From a checkpoint of a small mixture-of-experts model trained on Wikipedia.
Training: a variant of Muon for the experts, 573M tokens, 9599 steps.
Below are experts of layer 5 (counted from 0) of a mixture-of-experts language model. Rows are named router (the router's row for the expert), down (a neuron's output weights, with its number) and show model dimensions 0-95. Each number is 50 + 15 x the weight over its row's rms, rounded and kept within 0 to 99.
After each expert's rows: a language model's description of what the expert responds to. This comes from a sample of Wikipedia text that the model never trained on.

# expert 45
router:38 44 57 64 47 38 62 59 35 66 54 47 55 47 69 62 67 61 70 45 51 36 45 40 46 55 50 44 67 48 65 66 59 63 30 37 67 31 60 49 54 67 35 24 90 73 61 49 38 74 41 46 42 65 39 43 35 73 31 76 53 40 65 48 45 56 57 49 48 45 15 71 59 54 45 56 50 30 60 33 60 63 33 64 63 62 53 35 52 16 27 53 55 77 70 49
down0:44 20 59 43 62 61 49 51 52 20 60 58 62 63 57 12 32 80 50 34 55 26 56 44 59 67 31 60 35 60 56 64 33 50 65 25 37 55 69 57 69 37 17 38 40 44 58 42 47 82 53 43 59 37 55 64 50 46 29 55 63 56 57 62 61 66 64 63 40 51 50 36 54 62 26 65 38 29 46 34 74 48 09 58 40 34 58 64 40 58 35 39 30 39 36 64
down1:49 79 55 42 51 17 45 96 55 49 32 43 80 68 22 33 76 56 56 44 42 75 36 68 61 40 26 49 69 67 60 48 54 80 34 48 52 37 51 69 47 59 38 57 46 51 29 47 34 31 56 50 40 49 40 52 55 46 44 48 67 32 51 78 44 53 36 70 59 72 37 53 57 79 30 62 49 54 54 45 49 46 59 45 31 47 71 51 49 24 31 35 74 43 48 48
down2:49 54 53 50 64 63 57 33 51 56 38 44 28 23 56 69 33 96 52 36 69 57 48 71 67 56 46 65 69 61 53 34 45 20 59 37 71 35 54 58 58 36 27 59 58 65 61 45 31 40 32 48 61 62 51 40 53 55 27 18 28 33 37 62 37 45 51 45 52 56 54 57 61 45 19 28 60 48 28 47 86 62 49 56 49 59 75 62 58 40 66 47 58 51 49 52
down3:77 43 19 50 25 52 62 56 51 62 64 54 61 33 62 54 36 27 20 51 52 62 68 36 61 71 38 34 66 33 59 53 45 62 28 45 44 29 55 43 49 68 65 79 44 79 48 33 41 04 52 38 61 30 47 43 68 42 50 51 51 29 81 63 60 49 63 63 26 54 38 58 29 36 73 25 50 37 43 52 57 33 72 39 35 51 28 35 34 43 60 50 78 56 44 53
It responds to: Foreign name syllables. Syllable pieces and accented letters inside foreign names, e.g. Go-vi-ndankutty, Rosenq-vi-st, Nguy-ễ-n, Y-un-benun; also vi in aviation.

# expert 52
router:54 68 50 44 57 18 58 44 29 70 24 50 49 50 53 65 60 58 66 71 62 30 49 47 55 53 60 47 42 60 60 30 21 27 49 60 34 27 54 45 44 56 51 49 54 87 68 53 54 76 30 52 64 62 52 57 25 66 35 62 37 34 70 36 65 73 47 49 53 56 44 67 61 31 37 47 80 19 48 40 71 46 31 68 60 69 37 67 41 53 21 36 49 34 45 60
down0:61 53 54 47 43 40 58 51 69 48 28 65 46 56 30 61 40 39 59 46 69 42 46 39 58 54 31 27 37 37 77 25 52 20 74 59 35 46 40 46 80 56 60 42 63 57 78 42 34 15 27 50 60 43 33 24 54 54 80 40 52 51 50 45 38 73 72 41 45 51 49 41 56 35 61 83 65 44 20 17 61 80 46 71 71 37 45 23 49 43 38 53 57 62 51 58
down1:41 57 60 52 68 63 54 45 46 66 73 50 52 41 73 50 58 24 55 22 59 39 39 51 39 50 48 27 37 66 65 49 68 54 40 50 58 51 37 76 77 42 54 46 73 55 28 65 50 39 52 40 24 28 71 37 41 57 58 35 45 37 55 50 48 45 68 38 58 50 52 30 45 73 31 58 52 40 49 40 46 25 48 49 22 25 38 68 42 75 51 35 42 42 48 46
down2:55 37 56 35 33 60 65 22 51 48 33 63 47 53 46 50 47 43 38 30 52 51 62 44 36 35 53 49 72 42 64 42 51 59 51 24 23 58 36 31 14 41 64 42 54 51 70 66 62 75 48 68 76 77 36 52 23 36 37 42 41 24 72 75 55 45 19 43 30 35 57 48 25 49 39 69 65 57 57 32 23 51 59 37 82 22 67 59 52 56 52 66 54 59 49 88
down3:58 59 56 41 81 57 74 36 60 37 54 36 58 67 17 40 55 56 67 60 42 62 82 54 76 56 76 37 71 48 62 57 14 36 63 45 25 63 83 74 47 36 79 44 36 47 12 41 54 68 73 72 63 45 56 65 48 67 42 55 39 41 29 31 63 41 35 51 50 45 42 41 43 55 65 43 39 50 50 65 58 47 43 54 37 44 65 59 65 61 46 06 56 55 75 37
It responds to: Vowel pieces after consonants. Vowel pieces, mostly o, io, ó, that directly follow a capital consonant in names and words, such as B-io-graphical, Bigg-io, Ga-o, N-o.

# expert 56
router:56 46 65 59 81 39 32 71 59 45 64 46 54 43 54 42 60 62 61 52 80 48 52 15 50 61 50 90 62 48 59 71 62 30 62 56 51 25 68 47 49 70 57 36 51 51 17 53 53 50 53 67 45 52 43 77 46 66 56 83 18 50 66 24 42 51 46 19 50 50 32 57 66 69 40 40 59 34 16 38 67 64 29 56 41 70 30 54 71 56 44 44 51 40 43 66
down0:23 58 16 44 72 47 53 37 31 49 23 44 61 64 67 62 57 75 28 39 60 42 49 55 50 48 73 45 55 43 23 59 80 76 23 47 71 58 52 40 40 51 44 42 39 41 42 69 54 57 48 66 56 65 37 35 61 86 30 57 53 41 57 44 33 80 85 35 47 40 31 34 47 50 59 56 39 43 63 28 61 54 50 56 70 21 33 65 46 71 63 39 40 66 56 38
down1:67 27 62 49 48 63 58 86 48 60 54 50 43 49 29 43 42 64 48 15 68 51 62 40 55 50 57 43 31 48 52 35 57 46 33 55 55 16 38 78 16 62 80 50 24 61 36 87 54 59 65 38 13 40 35 38 55 23 61 35 48 86 44 44 57 46 57 66 72 30 32 37 44 70 53 59 47 41 58 40 62 43 39 48 64 68 77 71 57 69 45 41 61 19 45 40
down2:55 70 64 30 75 25 65 56 48 48 39 57 42 66 46 56 33 43 40 68 71 67 49 51 46 44 52 53 40 58 63 63 55 50 57 46 52 57 27 40 01 28 33 73 47 39 45 71 59 48 33 47 46 44 25 53 54 47 43 51 40 60 39 37 65 29 40 83 78 44 66 62 92 50 52 60 37 78 42 53 51 45 62 55 60 53 70 50 39 53 42 50 62 32 36 68
down3:56 80 82 60 58 58 41 23 24 33 34 58 40 56 56 59 37 82 65 70 25 59 44 55 36 40 24 56 35 73 42 68 58 65 58 53 20 49 46 56 61 40 52 49 70 45 52 61 49 54 40 37 68 67 60 34 67 34 72 48 59 58 45 56 40 80 80 12 57 55 44 44 59 60 46 59 47 62 36 58 34 51 62 43 31 45 45 70 37 55 44 77 44 77 48 43
It responds to: Capitalized name openings. Initial capital letters or first syllables of proper names after the or of, as in Arab Awakening, British Open, Cincinnati.

# expert 18
router:36 36 47 67 42 57 38 78 72 51 59 33 60 26 41 45 66 46 59 51 48 44 48 51 60 56 60 90 60 52 49 25 48 36 51 29 45 58 73 46 58 99 33 30 37 52 33 81 32 51 51 71 63 54 61 63 37 50 55 96 31 34 51 33 45 60 63 63 49 60 47 69 50 62 66 32 57 48 47 52 52 79 31 57 46 68 27 68 45 47 27 51 43 35 41 49
down0:47 79 55 54 79 71 50 63 74 21 37 69 48 66 41 48 24 51 61 67 49 08 52 56 36 40 69 53 44 31 36 62 45 55 51 39 57 31 78 65 54 65 30 56 50 40 35 52 60 71 65 45 73 33 42 56 51 50 75 53 50 25 62 67 46 47 46 50 60 49 46 74 45 63 50 55 69 46 47 17 41 33 77 48 43 27 24 49 44 15 31 56 55 56 35 50
down1:76 68 39 39 52 60 72 38 54 75 53 30 45 52 59 53 25 71 15 38 52 43 48 60 28 44 38 62 49 39 41 59 33 30 23 47 56 79 53 85 31 66 21 52 58 33 73 43 53 23 41 32 33 54 56 54 35 59 39 94 41 27 46 58 65 30 58 45 51 60 21 48 50 63 55 52 47 64 64 32 52 36 11 35 56 59 45 69 39 57 51 46 41 49 68 35
down2:54 41 32 55 19 49 39 68 37 40 49 38 53 40 45 52 46 53 43 48 58 41 43 33 53 77 62 83 53 46 31 50 53 77 31 46 17 47 40 57 57 63 59 41 46 48 33 27 48 61 40 33 35 55 50 37 37 42 47 37 34 64 14 83 69 64 44 62 81 57 51 64 18 50 65 46 44 53 71 56 69 72 14 45 41 61 35 41 59 54 39 56 86 44 67 56
down3:48 54 29 56 57 60 49 72 43 74 44 52 32 40 61 64 54 67 48 75 68 43 42 49 40 82 73 36 36 46 26 57 53 69 62 58 41 31 65 34 65 50 72 46 47 39 57 53 53 46 74 00 48 35 50 68 39 39 49 77 41 43 60 44 39 53 30 65 42 55 41 49 30 46 52 38 65 31 43 80 23 83 39 56 74 70 71 40 27 50 38 50 61 37 73 43
It responds to: Name-initial capitals. Capitalized first pieces of names and titles after commas or credits, mostly first names like David, William, John, The.

# expert 32
router:47 66 74 45 66 05 37 37 38 52 31 50 29 42 54 65 53 61 60 50 54 27 37 39 73 43 51 45 50 62 57 36 18 28 42 42 41 36 62 57 55 73 52 46 45 57 65 51 32 43 58 67 51 55 45 65 34 53 38 55 40 48 74 48 55 94 48 38 41 58 46 63 44 18 34 48 61 39 22 43 49 54 39 81 39 63 33 61 44 51 58 35 43 25 32 62
down0:37 61 32 78 62 26 70 20 39 27 67 26 50 42 61 47 37 46 35 19 55 61 38 55 79 60 60 35 63 54 40 36 40 63 47 51 40 28 43 36 29 61 08 48 83 43 58 31 66 62 38 49 48 75 89 33 63 63 59 12 51 67 57 51 28 48 40 57 64 34 45 40 55 80 48 56 33 44 41 10 45 22 71 46 60 38 40 39 50 63 29 54 50 57 29 50
down1:18 47 24 54 54 42 55 49 31 52 62 54 74 44 56 56 29 28 67 64 58 45 46 62 66 73 72 65 42 36 36 51 17 47 62 39 46 29 35 61 61 61 66 32 69 66 64 66 48 53 26 13 43 32 63 39 49 42 49 68 40 48 65 54 40 31 56 50 44 61 67 39 56 74 64 64 65 52 31 45 64 81 35 19 51 37 32 16 21 49 45 28 54 56 46 47
down2:71 33 33 32 19 42 61 43 45 61 66 54 47 57 38 26 52 71 41 59 74 00 50 49 37 63 62 40 49 63 49 55 62 57 49 58 75 48 48 69 61 36 58 57 53 81 54 66 64 42 22 56 35 43 39 52 63 28 61 52 62 53 40 48 63 61 49 52 76 47 57 72 42 42 36 71 53 64 46 45 65 42 31 43 73 49 44 50 67 42 30 52 75 54 67 42
down3:39 49 51 51 55 38 63 37 48 33 47 60 48 59 42 42 50 45 27 44 40 53 69 48 53 51 68 53 65 69 31 54 24 57 54 64 67 58 34 45 55 53 31 39 60 59 36 67 31 33 69 49 39 70 45 67 30 64 56 61 81 63 41 46 56 56 61 55 36 33 57 52 65 48 94 46 68 73 45 37 39 34 71 61 55 49 17 86 53 33 76 47 22 54 61 32
It responds to: Letter o pieces. The vowel o and similar pieces inside words and names, as in choreographer, Eurovision, radio, studio, cameo, and os.

# expert 55
router:35 52 71 69 26 41 37 78 54 63 48 41 54 28 65 43 51 58 52 34 48 47 27 71 65 53 43 63 63 44 51 54 81 22 50 31 45 55 48 56 51 60 43 64 55 57 68 40 58 64 45 76 74 49 44 68 33 48 59 57 48 46 44 46 56 41 43 56 57 44 41 54 32 48 37 64 56 59 49 42 67 82 54 54 38 46 70 54 51 45 64 67 65 59 44 67
down0:52 59 34 73 71 41 48 67 45 54 77 43 23 26 62 57 52 56 49 66 66 55 40 65 48 63 39 64 24 34 55 67 59 22 51 91 78 42 54 61 56 32 51 33 54 17 68 52 40 51 25 68 36 60 36 40 40 64 44 77 39 46 48 54 54 38 62 59 49 52 47 42 55 46 70 60 49 44 56 47 37 32 66 31 60 24 26 42 55 32 63 35 63 48 38 27
down1:41 50 53 36 46 30 42 72 71 39 64 38 23 88 48 44 42 39 50 40 50 71 50 61 34 62 51 65 58 51 43 62 84 59 64 54 47 65 30 57 67 46 33 46 47 50 07 45 43 35 63 28 62 33 56 73 49 76 75 45 46 29 52 67 54 32 67 58 53 22 38 26 56 52 28 59 40 77 18 39 54 30 72 75 29 37 65 70 50 22 60 69 64 65 39 35
down2:28 71 27 46 39 28 49 46 58 43 31 47 43 40 58 57 65 73 77 49 50 56 36 43 50 50 60 30 24 59 62 74 50 50 56 70 41 48 45 34 46 78 33 67 38 36 44 26 25 63 60 32 78 57 56 27 45 63 63 44 12 82 56 58 62 58 40 42 35 47 26 34 49 27 45 44 61 58 43 66 57 68 57 68 62 39 30 50 40 31 58 53 45 35 79 32
down3:44 46 41 47 78 34 60 47 44 52 53 33 14 50 42 56 39 83 31 34 42 37 60 65 51 25 32 62 61 45 66 87 29 38 27 51 26 44 43 47 46 42 35 29 71 29 57 72 50 23 77 50 43 68 48 23 65 31 67 15 44 45 50 55 63 39 62 71 54 49 70 35 35 71 37 67 55 63 67 87 62 32 71 54 64 55 26 47 75 58 35 62 64 52 48 51
It responds to: Fragments m and am. Word pieces 'm' and 'am' mid-word, as in proble-m, phytoche-m-icals, Mi-am-i, plus ep in ke-ep.